Weights of a small mixture-of-experts language model, trained from scratch on English Wikipedia.
Size: 8 layers, vocabulary 8192, 92.2M parameters.
Experts: 32 experts in each of 8 layers, 512 tanh GELU neurons an expert, 2 picks a token, a softmax router.
Training: a variant of Adam for the experts, 3767 steps.
Below are experts of layer 5 (counted from 0) of a mixture-of-experts language model. Rows are named up (a neuron's input weights, with its number), down (a neuron's output weights, with its number) and show model dimensions 0-159. Each number is 128 + 32 x the weight over its row's rms, rounded and kept within 0 to 255. Numbers have three digits each.
Before each expert's rows: a language model's description of what the expert responds to; "comes before" lists some tokens at least twice as common just after its tokens as in all text. This comes from a sample of Wikipedia text that the model never trained on. Tokens count by the router's weight.

# expert 16
What it handles: Pipes, semicolons and numbers in sports tables and standings, plus "if" inside qualifier, and words like rank, runner-up, goals.
comes before: " | ", "\n", "0", "; ", " |", "000"
up0:145154089112107143116150160168142125159145111105121138113087159135083147093166134179143117114137143124100160146092193134112145162172123109129108162041086122181135139129137131164183107131090130135108123148149138185114081136105129092102056165148183175180081097122092140112136086095167191103150136187108165115140081148155108127177093153092116117080174125146144153118062160156139176150141117142213131155132152085130105145211152129112139168094137093084122187131113110112120216103129106
down0:132094145150154112153132132100101128102098152070147152081141132121149143089140111043107135101173094179092104156111066148158168081089127176120093124156150119175154121191163135128133161165125141123130082119144144093132147162120142160181120110120115071111152185128172111141188098088098136129114129142169144093097066137154113156108080125163139170152174139127146146087133129108140095133116156076133101072128110167180131153117137099126151187075126141172092149116109100097083106092135109
up1:096094150131092103068174169112177094124121157178129116129152098113091128060158084177117066107214143179176137144042088155157098155135146102097101098119114127119056125119096127132146114080133114095186168137155102107130071079072144094121127120130162100120136182147195123113135090171136129140100121123134163102176088071111115138116148102096156086119198128145108154147117115135075135085080134121127113146184191127189113093221141145075151155154108120120140144120129138145095152166138135
down1:087082121169177107149147075129159175147078128195121165124088139135117111104123149145157168086105117128085109078142185151143096085141134154132159167106100116116128132150108077164087103103098162158084098101120115148144132144138153121168183068138078122110157139103121140122110091144132112102138147146139161180178106114099132157136156175189135143183132101159159071106158098132149173146150155143165113096168109152135079079164157125100152113244126122188143112136131125165160124108092172
up2:168105116145135102184171146108142176119162123120083073142111126135088188117134095145104107043203111081139116149147133102109157106137127119105122141141136139072128091189124122163139121143122124111141163148126172164097113153107112093102072121139117134140070103153062142139148070092170140099177133090116147132135136214125054112116129126131189107155105101181076094115132130140125088116104081157124094116140159095137110138180192136185109130167142121141140115101082156135163167112092122
down2:182129085091113093133105120101142133123126092173188068140141127091166164182127087172154141141154101149160157134160132151111057136105153115134155176140115117093125093165087135087118159100145149081177177145159107087071066078146075144193082172086134137138164116138142131114119095079098137126168165101143149146132101115119105123118080170158080151167137133165117165144132155071131145149116168171075110106124111139175128146135122106146158150148118128137144040102179172126114194069067070
up3:121121155174091132213071133076151148143210137154200136046159120134179133127151143125090099079112122074134064125133184161114043181191062133159066138202092147110117104179117108169094103108142082126157093129123102125181135107123167099107194057090143166148131126082160096076123129120076122202083171147108157098196167145104134168068099137135111190167110072163140060117165131154120109154176117170142100124135094097131165117112130114148106120131095075208115116132120118090105154113177112
down3:186136107097121117100113096056149061119106176135124128150074102102148149175095136096127129122185199057139135121148140111119234102100171163116121135079112160127151153157116046138117162085154102150182134073119134080082123096137099098131119138092178135098083170138105093152081138115144147070119129160113073168176092102062137139099090124135150087147075140157145095152151190141085159140088076158107145135126092120181083095129126169092060134158119135175162159128203139098162114134095126
up4:118077159104119146109154164110072146120158161089139166110114167073140075133082133135129107126197102148184129161073163125104121126195054152118128042089193138139098123200177098130113143140084147138206158105115166147131116144138095148118108155139145166127094108097149148105135142116150111176126102116051122106195144098073088192162142109102181139085170088109108151111157120113179129136162093131130125165230145075192119124123153043132130100165175169102174130091108142115132151139121130
down4:109125089135135169122184094043146122110156121108144123152078094116161085142081113145131140127151150132139107148131104112130100084100102144091131107129112145118069128117142147136181089135140184124114056087217142201146093158144064131138146117091122164163128129131116090156119147120108166081108129138113121130139132143135138107139116159178175106123124128155155146078124171096137159109152155057145166145159110145159160157108126155161202151130094076133174126109127110124115128121091147
up5:080133115186178119134167192001179174114133134165093100186096102121139130146164171125128159141106086106138161172144131139109084062123105164110096167166104123128139154120102146129108158110123173145137108117136125172043042125127096095104140128171138079124174145126137125090062123114133125143113132118065135155135163112072179138146096092134172148173132148069146134131145140168179102151161134113105163152123100081140144126144147124055152122127157128125106123103068157175115152177088123
down5:149126137124105168088219170113118155161215072117114125172098059142137130162092070124100126095119131140155127111125096125155121134120094099185123155121085056127163138193091086123107126074179129167149154103104109172174109179137168121147133169124149134142170103127108096124163127060124122172118120150124158139102054106099087164086150115151106114117111114107114094145056144132085083107125165160110155109143077099071093132138135157084164126083136169128124064179133107135086026112148120
up6:112113173055183102120100112074110096080135146125166082157135125112114104122158136120131117128093096111132170116164171157157106120108165136128115159154100137134106159125154176110151116151186139179161072140072138170149054056146108098157069106140106074136152144099125169122116143121172114153129129133112118130143093106129105149076140150201155127134184069062119111126118092146140106098180181141082097070194116028119086113134164161103176079100125145058193102150133058130136142117154152
down6:154111091169118088111119123108116147123102080148129072124076147172154124122124076139167134116179152112116145128153087145142162186145116072056125111161039147135102135153054072201083133136084149111118147156138149080159090103118091124074111133120151106121124159108175099117153101135116120134083129083131156107100085099125115164125082135094116135110122104133111146107122133145123074165173164216157123091155159153121098086171095119140093052174123095139063126097060140148148171075087102
up7:170114119094101096162117151118158115152139073134128125110122121114115087092157103059144111161099085150125136120148112168076087086157093142123098090177023141078137099179116075161120078092083167130096083171181214168092138065138122157146112144123113105122037158169131142150125134125128093141127168096120155108101175144131079131132134145057148102192109088134134131129174150101185132136157177135174113128185195110102163144116135112169121114125146173121152149164096131115165096173142090
down7:120121164165121098146120056107140102099088134099069121154126136134134110175109095096155097137143100179157156204178139147128101099178143144092111125165129076184089135122171141108128081138119139137175147118144167124107166132121124123122114103125128125075132135140179120123181075192130114208070131134115120138169123124180126101172142128161088103138154157125087112139078081182154130118148143103114147176126109139109148140109196114134156136136167126140155147074137212104162127141109094

# expert 2
What it handles: Digit pieces in the middle or end of years, identifiers, vote counts and codes, such as 1'98', 2'011', 46755'000'.
comes before: "–", ")", ".", " |", " | ", ","
up0:103137171052063134142067109146132128109153121157154148145128155109098096061195174165065125108140160135105152157107164122117133115125096110159104153123049119163131146170125091101157101130145124134112169085127148120148158132098124135088138109103174122146149116095077175177116132121151132136135149156080166114116075104123150117175145128126126067129147099120127121132113144154152095108118085115194135207117160139122124127135193126126135190128059070094120174181078123176107129149141125
down0:131120099131111141094153150142105112200121132138158145103143074096149136145054123149112117137103064156056165127146126081180202155146102146068112208118125098072133134176116079186127144151109077176160148118091141128161115155098179167144068156156087120101142165121132111115078117169145124093107142133086140142180193121122142194070072145131141106113112145091068141120127120089142109105127120122190112144130089114163105188134163099131139123153117142176152148124104150173111127149137114
up1:129117122134112072172127146177175129174072117140154111092155150138109135146097077158116076120167167162142135192115100154123108158141156126116176133136066142131126196138142147104092151068109124105170140061112061141143051123109075187123178150157121068126126109121092099176135152129135192116101133153154143105153135094114080147140108109058145081053157113088165090083177127180128143082109148133134127118151121179121193062229125056136162150105063095146178141142136121102176108173147170
down1:133174116166173130095104045147115131130187143119110132137146161049129199151154151120147192147130089134145142076113145126066157135104138141119163193074139113141151078150140062112113080116161118159106096133082180076119154168091162099152146148093142156152151111126185255131108138166145136095117145176182122141143154152112098107105152107112135149171109139099092134123147127117098139129127145121122142142099096093128141131125156180145076079166104147127104231102156129146103099140094101
up2:158170138159128047104129164153150147126148143086139163124122113110075117122144145152106108118143024080146080109176112151139136096082117119156139175126181195138057127188138128154127097078158183099150101118126100162120120097161113087162104138092132182151061131083100096119113092147154135148152188146161099103138203083100107110131141122166209158202117196151157137114153122147064146119120194120108109112105132101115130153131151082116075120121118134120164141106113131167130180162125111
down2:182118092113164110113149110102158158097172134162091127117126092186115127158103132154169126067120148083158155093135164165149121123139125170113149133120106147112119112128094097144126099100123100103116103124167089162135119107124141124156127136053136184174058135159180126087152098161055147108133138118145087125156152086178135050067147131124111110125137130170103142147090093154112148141164137073123110109173089094115093179140148129131071129131111179173125120037140099138116147134127014
up3:117084134150129150138147155122153158118179133126137130138151111105176090154070114119150130127116151097142093067129151121028126125153147099159120089180116076092127115137077132146156111154123143111141130072132076117086080093076167129136154108144163121171181113109148068112120120096120075126087175147126128165120172067115061172053045139087120143108127104118174090123093148091109113124173111118069110136137081116139087105154140139127099084132104131167114084101146143016114187079156133
down3:115140105108122100115108134188182136107173160167120153091121189078157156121129102082108073161099111140118155170104151139201185156100069121114088156126142073133127110115136080097097169168146118138125175142129123172126075157091138198133158135119092094083112119118169132168079163084107097108134141150116107106182128149129231106135088054174137105144107127141081109160126208128125099143140139112147064128081071133176075125169133089145112131140165098117149146171116137128165139118068118
up4:116090127086092133135146092138077123159130147107102157163112164131089135135090154155093151100152116134120139133100171102179140133202113131142096096110092144147115193154119080078147156143108159143206182117117129095076108137165091109141109199137146127113121139038142156149122122090124167164151130132136113115151162147099110193137114136115136118106125126109147188119141156144142156166174160120184125131090176064147122112095130137090167141190161153073152170105028164154124158150176138
down4:150148113117180147107155123096082078109156094135108098182093054136164132124133142065113132126154127123172122167093141127129081102147068166070142087112081115094163065119118120123184117146184153188160141074137134176178105133094118129100067131087132124130133169111099141179120111114094157091181183113082127115151130142081144105109114161147160157139115147116062112128141103134135119130189112130093149139146161103138129159123141098122127089115149184082128179126128063165112161135149115
up5:089170084128146067114117093029142118141135164111126043151069091186185129108166192000119107118117146135112134173112139093142089156110124117077114128151115123120148199158111145158135119113119104130141144136103178121113064137130097101150135099162168018152089152070121158096072146092113147145116141108120110121152120112131139146155108141106207144110166143119134112140148205134193105137133099185160111158092152129153163137113181108071144126053089157108149134156124147143132168121169140
down5:178134082147093133144148067157149168151084162150106103151085139123100129107099128139147207181105117140116126087170131107110096053110119123109106161154063121155116126070104123185179114109134128115112055143150054154155083223218113103121148139135129101107139137121166092189129122093108086134142115116130185167194122160120162147132155151136181223132152133162135171201105087206077165168102142080145049090115081122088144115146127164144115169089129110080120132129177197110056097157124198
up6:135089193114011091130158215097115133100082134145104112149104115155148056136173107154104172060144190145155109158108147186077146121116130085108099113143157099120187141153149112138116110127148138112135118155076115115096165138109052139132133085098149135126096124137148165110126137140138153097116117168127116136112165115113172129182129116087133115131167107135131105056172143105100149106138190144078103085145192117128111122142138173139139143147127144091150136137146102122094097090159141
down6:098088070146097116143145107113143097140115118077105155135076105165182073169106107134123135127158126115126101141139138120164150100171148087113116116085126100118090128130097174130097159147127176090157137138123162177145172151073063145170137105081149118148146138136100126153144125060000169097135178121174145092111177108151113095181114107137127140113146083110090163126165114126136191128106170136106161170142156074151101142137090080110099136139140028153128154091140105084133143163131163
up7:106152182113097136181161159158123129165118097194128137098151185098074130103193146167097068127120074107122156131108162116086128119196085086118065130171102140135127135124171118160154076162143160128130081161137163150068122127176141158078179088113125127134156146146086128121136127132143086095168161123167148133095152153118069166086171106104179134160099072134108085161099081132173145179071142117095154112140150156108107172141158096133154156190141133088129118152085133124195103192092110
down7:137136135175151148105141125148140175052144068140158153150145109190152117111093104139098121125075109122169124121113156151113074153143137127049069153173114166148143109119124114106146117106162161132153125113143165147085128083147182103136169087100164150082147133123105093121160077095074092150095150091110148148133068117136089147129134175131105139106115130136226139101090115138137151099130175183160114182144124137095118134123130072132186144134135141148171143174092141107136100144135141

# expert 25
What it handles: First digits of years, percentages and figures in tables and statistics, like the 1 in 1997 or 1880, plus "re" pieces.
comes before: ".", " | ", ",", " |", "8", "% | "
up20:122117131117109098139120147153100094186154097107117167188129151087143145118145088068101128133098071135219089103072144159114134109133167131121107060198121184182114097152169114141171084115100042146133117105155123124113103173140047114097118169122098176178144107108196135092167117111176124157116143064093169125146171114123161150129093172111093112074103099085129120093158170124189151117141137116207110151154128156180142113088156122116065111159171154131096097148146136127071168147144136
down20:127103176121135134109183140146151107111099164141107133178103102113140110176107123136059127151166124131126103190154099161083182061116107089193128161101085108162135116171066047167147153133103100099156091111110137146111106160068072093134201107184096106149116121187145085156146134122123163184131137181147079123138144138094099077122178148186113153079123127150155125085168093088175145218148119070140116152161124114118080103070095154068076128151096118181112165121167084167155088105134144
up21:109103133100145126158164144111103076149181095137082126192133108125106102151135180082112127121087142127122142167147120129102188110136109107140118125089104146172116156145167091157098097081102136122181120158171169128098110090112171175126093103153097092178083133148130130104131134028129142121155084151171091072129143122119132151174111138149113126176148143121094115088174146159119130103088152158176129183118076056120143079074078047160115104105163164119155083163123083109176141128069171
down21:110120088151159099126118076146128157171118122132102126079169159107129151144115100164126121158133136122104141135059136190161123137132121136150135110104156099126171131108176140123139103151106110113088104154147180100108189090126090146113148117090128134166085092148133119139247013163104187110112109126152132139063159105154114129089120123163136145171140225163096136138142117111142127164181099117150162094086163138100152116162072133124093144146163083153114095091110132138110138105117101
up22:103132149130149131181188187088142065103087157127074132103102148093117161144103118119127161083099119118132168140123187153107099102078116132096106131132020154146174153128146144175151154084088156191147109130154119143121112166150116061176188017191097211167095092123147141143151162137159157126150168122116127168130153111152126121109149132128112160135117062147105100103102134198123114091101179129064081112167161152152130128081130112164151121115122117137107134132151076166101070101160135
down22:141133148138149146094181125069103041109076109134168204132096125111116114132136125088168112104128151147087211118102132145128174162185153207123140117173152043146124128168172109150167113138099127113110100110089115134182190060148134135162084150094142107118093140114172099068091131163136119128108204159133112159139134129122142117181107157070145119094139092125086119125156131177148144084091097147129098125153091123119135122123107094183137075093153097176132169069115166184117081112098111
up23:063169144106132130111161140153182149161110112112118122126039110127132074085144188136175101109141088118172138153118143200103112075124154074115118142106109146073166163104168138077115116115126119123185139177099081143158121098150066144148077133142082088063089099182070108151150136140129161079103087149180192158105157145165178141097118118148104102090173075142161188122122173169121117058113165164119041166141128090216090103108152121125089112081148108098169140149102119149111136148198133
down23:124075155145135134139133063134129167101152082121118142105177158097127198105167088111178189092113156146123111144155072143070121097115145140102124172118115093100138104108080167120106067127153151136183142103167136176150129194106064088170099113123132152134136109131132110120135127182143065136122152082121104114180159087103127173130160218156123107133102123123093111123199085109139141063160076082129081120132105191105156095122153160144157104163089147139179140108156098120124078157086135
up24:107113157180070139130166137142104135162099214105084136147180142133134207108138113127065108138141132145090083175110142176129078126157086141079125105158134126103112108141168142179121185135164086105113107101114120138160130101049098149130089107155134135153096130141168186077108175123151157131186140107088189095135164100113139087133039121118169120089167106140139106123159126083114103155072163167114083087129151096116119108119122120141082140092145134166156193074109122203119143126159163
down24:132186126098201141168144032128133119179141041126108147105130080138114094187176112099104172122194102107169132189086151140135129129196118165166136106161102110130137104119134140166162153151092143165062181136144112083085102113122122088143164118145164167132142087135118165128159152181119133108107106139077158147118143117166086126111177158161121148160105118104121090158128079085141052084136107153095139103089121100083145133086078110142077085131141123086111174122127162104124116139116158
up25:129111078164132134138124094129123153141144169133192169107218080115082128165123137133128109114161130077189090177153145152127171092171106144137145107089147130100121125166126153142106129110123127120120133135110114166124111110161104102119119141173111144101101090116183139065123160151112140118140174129144136108119138050125144132104162084097086147165106125122127098077135126119140108149107101127060136154165155124117137137147070095159160107141175092058113110137110149147097163153184147
down25:082132105116106162075185109091148093109132157113145105138117091165087121122169179169174151167137081093089118085132193160140166116107093147144146107119131088109139105144157126181107099103159150128084100102136103112128118078086178133142152123100110120129176101128133154189074193137138135115114141081105147124153133150172173104133144082139097101183200066142128114123113153096103121081089128136108166136071125118137122158125157156108145195082090108080108150151161158119154148145173255
up26:077130136128148121118173098083150138114100110141128156135086154186135093145171198046093134124120108158123191161158124136139069085139113166145142144166124114120131200116090075102150093130119155127211164118031101192121086113135085126162118079171157131109147151114135098153098120136130129166161122142173118132096142147088154179113095089167142019071154060069167133156109164101161109136144108130116108182145161144172132093073126174132082087090156146148152141121114142180099084104115138
down26:146120123121025124101106140145063119128198126148145118113133096136147152134182101104088131140108160163194111119166146145202163173164077142125138082066121106096119070120056140118133120113136124115081154141104184135101111100114140096077131138116160212106126118153104145158120151107142083138140142149127137183120075123110141147134085084152049095081134084170159173163134090150112130125147044060115148122083106151157128140068145127076149164112097122125160124160119164119087146111141132
up27:131188131148107181154158135051160132109141110154088123110134196171110122163121114149107141193216136125094174124151161142083083112126118134092100137128098070080092114144138123138116126168123135084171101175147092122114086096113171071155140104121146157094142116132123146108127100151103146113111151103118197100119125096118156138143111080148067113174177075111107148087127112138110108092149125103118167166165134123185093121129098171124114148219115196059081157129118112160125087150124126
down27:166105138134093107115101073140103147123100137138152103158111108129171153139094151124164103132163047141119167097093098138188167145158093101109088154161122126103110145090149177199139139147115137171138153115106097115113102204129165154130074147113080132036086175126123077151191131144127104168100113188136168138117120170126144097085170189156235078153128150137073176145119108123184099057150077123169146132208110147149121137140092079182127168143118115142149151136087086134155116156168168

# expert 21
What it handles: Coordinates, units and infobox or table punctuation: °N, ′, km, ft, lb, %, pipes and line breaks in data listings.
comes before: "\n", "2", "1", "′", ":", "6"
up0:095141160068140167135088146089166116183106116130169116114139187136135130077143146122143115099119126118147118140138125140106142122099071138139082108069090101181148154157135100135144181131142145148088147096134118108125148099115119153073169058101183159149172092115090142173149156123137120072102080157070155066084071125122104143135148133141128057128123090153126077095169182128183147143193076143227142181102223108157141120152157154165095153127119109175102184146118091153110134110127132
down0:200148090063100145091090114170110176183090144148137177185124071181135098137106151113094128152174104136153121135071071118164107178105149156141167121107093091086156121128106118178168148104122106133178230139117168194174103142193144188160115064110044096090117175147097128163083119181148130116138130144163110126106146152135123123135122112091162077139119184144072090164134124097128150159049160104111157117085096120127089144112111093109113140114126135126178174103133146122085100154151106
up1:087186081128123108145182119156145170106085162132144134120171149074119167176144087116145133061125163187086185148178081146087145142113152092142141103158115220131058165052102086095136104153172103130192124086109101115132105144098124121105178141140168073160160146112132104095165150129123122124103133096128197098156151129156078139080132117090168037103128155102165184123141102093098125102041134094111161072126160149182148097179115153092146170148155150127157160133117179118117102162143130
down1:039095154148156119161120123090133122146113143105100114109117120153173079113143170150116079145192167177141164137150147064115137085128043157170146179104131146160139140093116053141144130186157153169092053104173139030101182162098190085154168082115169110154111104119121094105106135129114102104175063090133154130144074141090072175169114127194109120210130151185127119141133131104081094092124165121061097136103110139092122114126133133092245093115159133147086119163144163149120149102171163
up2:147102188097166122133084169135167180115157157137150115115112109079098113110154121109121120087111075099159103146097111116119151142149169129203140144164094118112114079168130174176153097102123161119110147109124132149066081113084092044099105180138084132104144196155128183112174119116179117146106171114103151097133181090105052124124085184188153136139108093150145129106153142133137110167116103127109100115122073098088128131107160173138114155124081157067099173167129113137112124155132150
down2:155108153122156097105124147151098182114085146141114158091116175138132146147190168084145120146085182164152095101106143106094175144162131140156165186094121091097099115122088136145136155084112070151124168130148120168133122149090054083110106142124109137158129146139176104134180091177133139068144115075116167154152142109162115134119094163097128110090127123105055186121144150074164081149132151104119095077120122141111106139041119126156150114221143129140148136121053106139104197179143136
up3:144142085129133152178127112124156132194124138119173149062118129136135162092135136174114123120100148119138098080122201195166181153165137077096137129150106147086132107107184115119105128145148122140161097089153109110155116114078159138130136078108148159162113174140100106082163140124149135123073095124070176154232234140112177150114127153147172113042114160074142093134087135135120147116095103087151085093082110148171097110159126112110080134069093109130132129096133164060123174155165106
down3:184111135142146113119119117140115104116146150074107117157148133085099094099152125103081138134101165090099147114091154114085119151129130141127121159094100101124150120100111107156087145095156091127166118155134145116152114122157116092101106128164114149099102114140056156151093148140161075161147153233093153171136148145090105105123109106069074088126115113180146137169125162097114079141149132126115118152117140141132146164124216116108092161133134154138099151169175137084119086162175137
up4:118103189098133116125121127104060090105156149128094163139117160103149113128100137145110129146179105194152128155074163140150175156121092169099091072142118076059134158161148055111158149163128135106186175137094116110113139120148141112145061194164093165074128181071131146099119131091123178127127107150102104104208181137075100153150127147068133148144153133092144174104162122127176086142181178095147105167101181030112100105128144079101124104200178166127113179110073130165094152205143187
down4:146177133186078139101081080066117148140160179143122139217125085125179120157122137110165108164123088140114148193079124166158104123123108126132132122128088101137103163125108080112096104084149154139111140074127108144155119111117052133116128144123144151118123112140152151150121117116093229085134137133051137110105102121106139157125147074113125110079170110084153139144110113125158109123142152096106134117148154117157065186118100159110173091057124156104110182139114051166089217058105105
up5:111090092133131096092126102044129093147173126189148096180159130132189099177109162147099092138181142137138120140094166158175137084182103177138160116137115158111133137131126099142131172117153142202104130099071149130131146093199122066181097121112112110152171130158122142179081100160120164117177180112086151100183112119187190151150123045102131082177145112138142128146144123191105096106091055177127117190104064135132115171139121081106134137106127085105123082152128120167133137163120156
down5:139149101155122187116114125173119122118098151136142111157135041132130124111083134157222202146129097074164099106156156107138191084130151151128155145079145105130181126158113105143115100090042099127092131098137126145193094085162175169134103138134077159086197155156136137187077149109047102096154161104081088094129154119155097108070115071113109129162157114155102084112089155154140113165119148149101179102154121098063125146110101209118174107093127126055102136123113142192148148162148201
up6:148098128030120155125194160104096138135125228134118075161155079126128085108122131168103152095129123106143135154108134185084139131112121088133170137079085118126169135086125118124151097128147086183107100094073093100095087101139048109169054124134186115101146119113168217055073131124152192098184132129132153140154067169088087148105126132124147065148192136098166087112165173091097134136173171123089172061123152128111115103101144183179147122165123132076135157129101085146209164115134141
down6:137096110147050153102163139077172112105128163162111152108147134144136124138092135114081155140119143094161146153167148090172128137153121152091092152100122116122124154119167172127135141144120090137164182153146131095209061177128080144168131115089127146150135114160069101162130131154080100163074146099082131123120143095117173075156138185133106163148090088197058109132134127126132163109087100151171139137117144084103134105148075096134164128093158102126080060183134081164070124142098173
up7:139078115093099131122129142182093134119098122171095122146173116112125149091154118149118144122131082128153086115126162097087184083156094147105083101148057106157115138177126147122077079175088161108116103149131135213071125117127102139104129153089157130139099147132131103118111110156144068106145139082170098119111184160141135119166130132063163137177141080171136110132136126130151100141156154180103148110154170152105139133143139115193111151139145126024115086161133103149164111141126076
down7:137173120188161112108081115104191109083108102120113111105041127139111151116094104116145100114121103134159211169069142142147114142148109110090063145098150103205147123158140129053105120170214154132137169116140112160111196073163127153146173144097173168109149117127089112155154132134097151162134097105147161163153111085117135123145121126132069145143178113169134132143130114148084130110149106168169121162147109130115083134109157123119169145096080067114112137105147178079048135125087145

# expert 22
What it handles: Periods ending sentences, often fused with word endings like "es.", "ing.", plus pieces inside African and Slavic place names like Mogadishu.
comes before: "\n\n", " The", " He", " In ", " In", " It"
up0:147098096075113143137090153137137102110158157108142140113105110176112121070171112145154174091104153113124118126209120135092116093151097124114063143110090148148151117145114091130150117125129139171146060131100115168123115142154121181074167142146165151128141151075091155191112199084188106104108158144080152079070114122152115111141121141185121111078161117153154153099159202041159162110193058096225143134113156168079080105208114165168125198126116108103083093141110171131204166134163131
down0:158122116128168120166108064093125209175105130161090181101155094097114052211145199151134111192131120151173102166151123099160145222067169090169101127128136108088103132125145129113078126198076125089177091080187117150165099136134105141148116100091148139101147134111132135119115067074130150137124091147141106142191078130162106173134134093132173165106143154139089145152149155091161088071079086091145161130103081104132132161101118108119105149159157153168119120116162076095084161149093096
up1:100178143138092120107146132169121129091153170111159133095151167098131115127132078167116156108130132114119101151134133132131180158128118139101065154167060171125076112118117134126126080071114122094136115109133110110138137133109096135083151124165127127111092152181178123080158114195141158142107149154156114079203058104158098132081089070078129141083108114118065179091114114117135142089100140122131138139168155121201118099141137104124101172139161095124170162182052160111055139116118149
down1:124116090103145158153112121130203134115103142144104135084126112136120143112124128091123139188153114124180104079194137071113092123093143081125088158120144166094199092145114077072133074131183147131138146114123172130087124089215168139211129091170069076058138131135099135165115126135145106165103103135088207160126159080105155136136154126165082151159142122095119121158114129113111129135123098170129095116117099060090121115136160084108100098154108103122131165145087160155157153203114099
up2:191098153109154116109109134093124133143131111104101099132174091079072118099224132115131126073129129120106110114112166141111089103109092157101097132141100155070115144212105145158120101157104191106139119144121172178131118153089133080083109057179185165154104137137109130175165135104142131136130192134083152115126135116137091145140104106080120098104120080135158191068139078132114153117114137198093083098183154140121149103157179168119151174166089104096176114162136122157157146155113177
down2:167127147108136085085150121105144161093128125122132144079126117126169135160193108205184102116104122125171089113109118122124131167102152131087139156150170122092081168147115080155118107165111148143114112144100171099080084118158171178132129138110154158189093177137157101117223079110128148157140149112119126129097151147126121129147104116101104114106153140124108081114101098084073090154167087148174112166181111128108199114132147095074187139112184147139093190151074092140137107107135120
up3:121096129129133117132073079137157171191174153115139126151192146123114067112147111142135180113139192119126121083084155138098119110167145132173111126217106123096123105139135118090154109200140138085076096116177090164160165131093116103141159137130155148138171140152132080145127128095132106142092134121128174105122148144122172162096114119073138139139124134090115109090121140090115108104194126161143088191178118112136155101136136092183126112113125097158118114094133119102142206120154136
down3:099151136065163144094086101137093141182198189167078144106111191154124093142123080104156100082125157163160163089113184106106130119116136169136160165160096091101098138141150148124154104128106110106097099126136102096172110163193144169135137134157110114073142088107135129158099204074142090135127135159175139142125083098090152097128105080078062109154128070167065169199119161102148138123144168106160125080142131117126080129068184109128100128194181113174117160146124184141134099075125073
up4:115124156089122082161176162109107111131123163127068119115063145082088089157080108120076147135178122121144137147133172168084153164119103124139133126101110107067159153181124104084169147134135139074143192108115129075091113177104136122152135164187128173122114133147141160112068086079103136175155139137152126148162143126092093161097144113095130145110126148124146167117137152093150139147172136097158105123108176037135121128101117105051166136177155111041179143094110110115130143156158183
down4:111143122170140135101164139141123087097132141079134099125105113128148114133146127098153123137109034130158160144134176144159077155124155126113134126121085125114100137091054171142158133136186161177096109112157098153122131144158073175105141159159092113152158176121057083192160089124081156071190106126095150101193116134091116110150095124121134098119102124124112171086122137081129166110197130095087080123180082133112096175127159116141198120116127159077125154155098071149065120106087124
up5:057073105101118134142089135067154082133144190126110098166131117156133075065154160040121137126104129108158095079139140057201105072182159147137136101174104123106151175142107102170127154126187154121146085107140146144117125126158121136162080088171116112167148088094183132156092113151115125130143167117126136147143109117102129082138048125064163115154132131112143150092141185164153138123122092131121129140100094151129106061132158117110142115134110118130148132128139090171126113198126139
down5:130144081127058127100170077188151132173158153060080054121124115163130116095107092166091050099140078131160110105094083047131141116122098109113147105058182153083195083100115111102123160155128179076135120064148081094135137110159110119145142122124138102111144104098133157141112111083116086142162050084141119117130143077131129107126103146091135160124187117189179213154082184112071173162111088128124069099165135160163146122109164189143156103101121138082197131176117110176089100111106125
up6:139127173040137099099145139112120107153189103088122106133169104140161076068135115129140128141123128088118112136098104145139104110167090108099116115107064099142156124151097115109152114108162057171134141126124110152121149115096158098170118096143107170158112107089198220026069162138147146158158165187146164097131135193089119148087162144113135112155165115145193086111122106117127105107185116198065178107169083118068099082153122165080153136155079160093136140139110066130170121136149152
down6:086114128082119143137082128150171142136114080109106147125092176134115123151131175150073078149091091098098122142135098091093119086172100116130161161084120180123080163096150115102099124153133119114124123185175112131139170171108194185084139140139137136149116103081150143108136149142118110106169148086123145092178076095097099152088101090131171136154107139120056221095198121184187163149168095146095159151089175154069109128178124072112166075151143147121098139153181149074104076186085171
up7:138123123139108087182166191084079177121132132118133121127178099130128141074167095154080160079136142137134101133190142144105161126114160073169137107151141089139144099169130143120124117179114143133174160192115128098073175112158090157106159075079094093158141088088146117069116110200154105114093093138133146139129138127149057134114160066085171100136119141080101139119097154124133136149126142147108172120120182148113123127127137080181150138118173098148113143155132080099154090127122091
down7:098142100151173125093126161092114118159153144084079129173202116134173141115104126112188218160051127090066137114121128129089125109086156078063099156138083157218133101151112128149098113124171158140113151102093173100089132134151092114133125074063167185105096100113078118131158111178147128180142113111115098122084115148150117137157127120087070121130124142135150164085089159064155211101142159104120130197133081165053184099153085097117140157147138092103141125182157143170144091173168107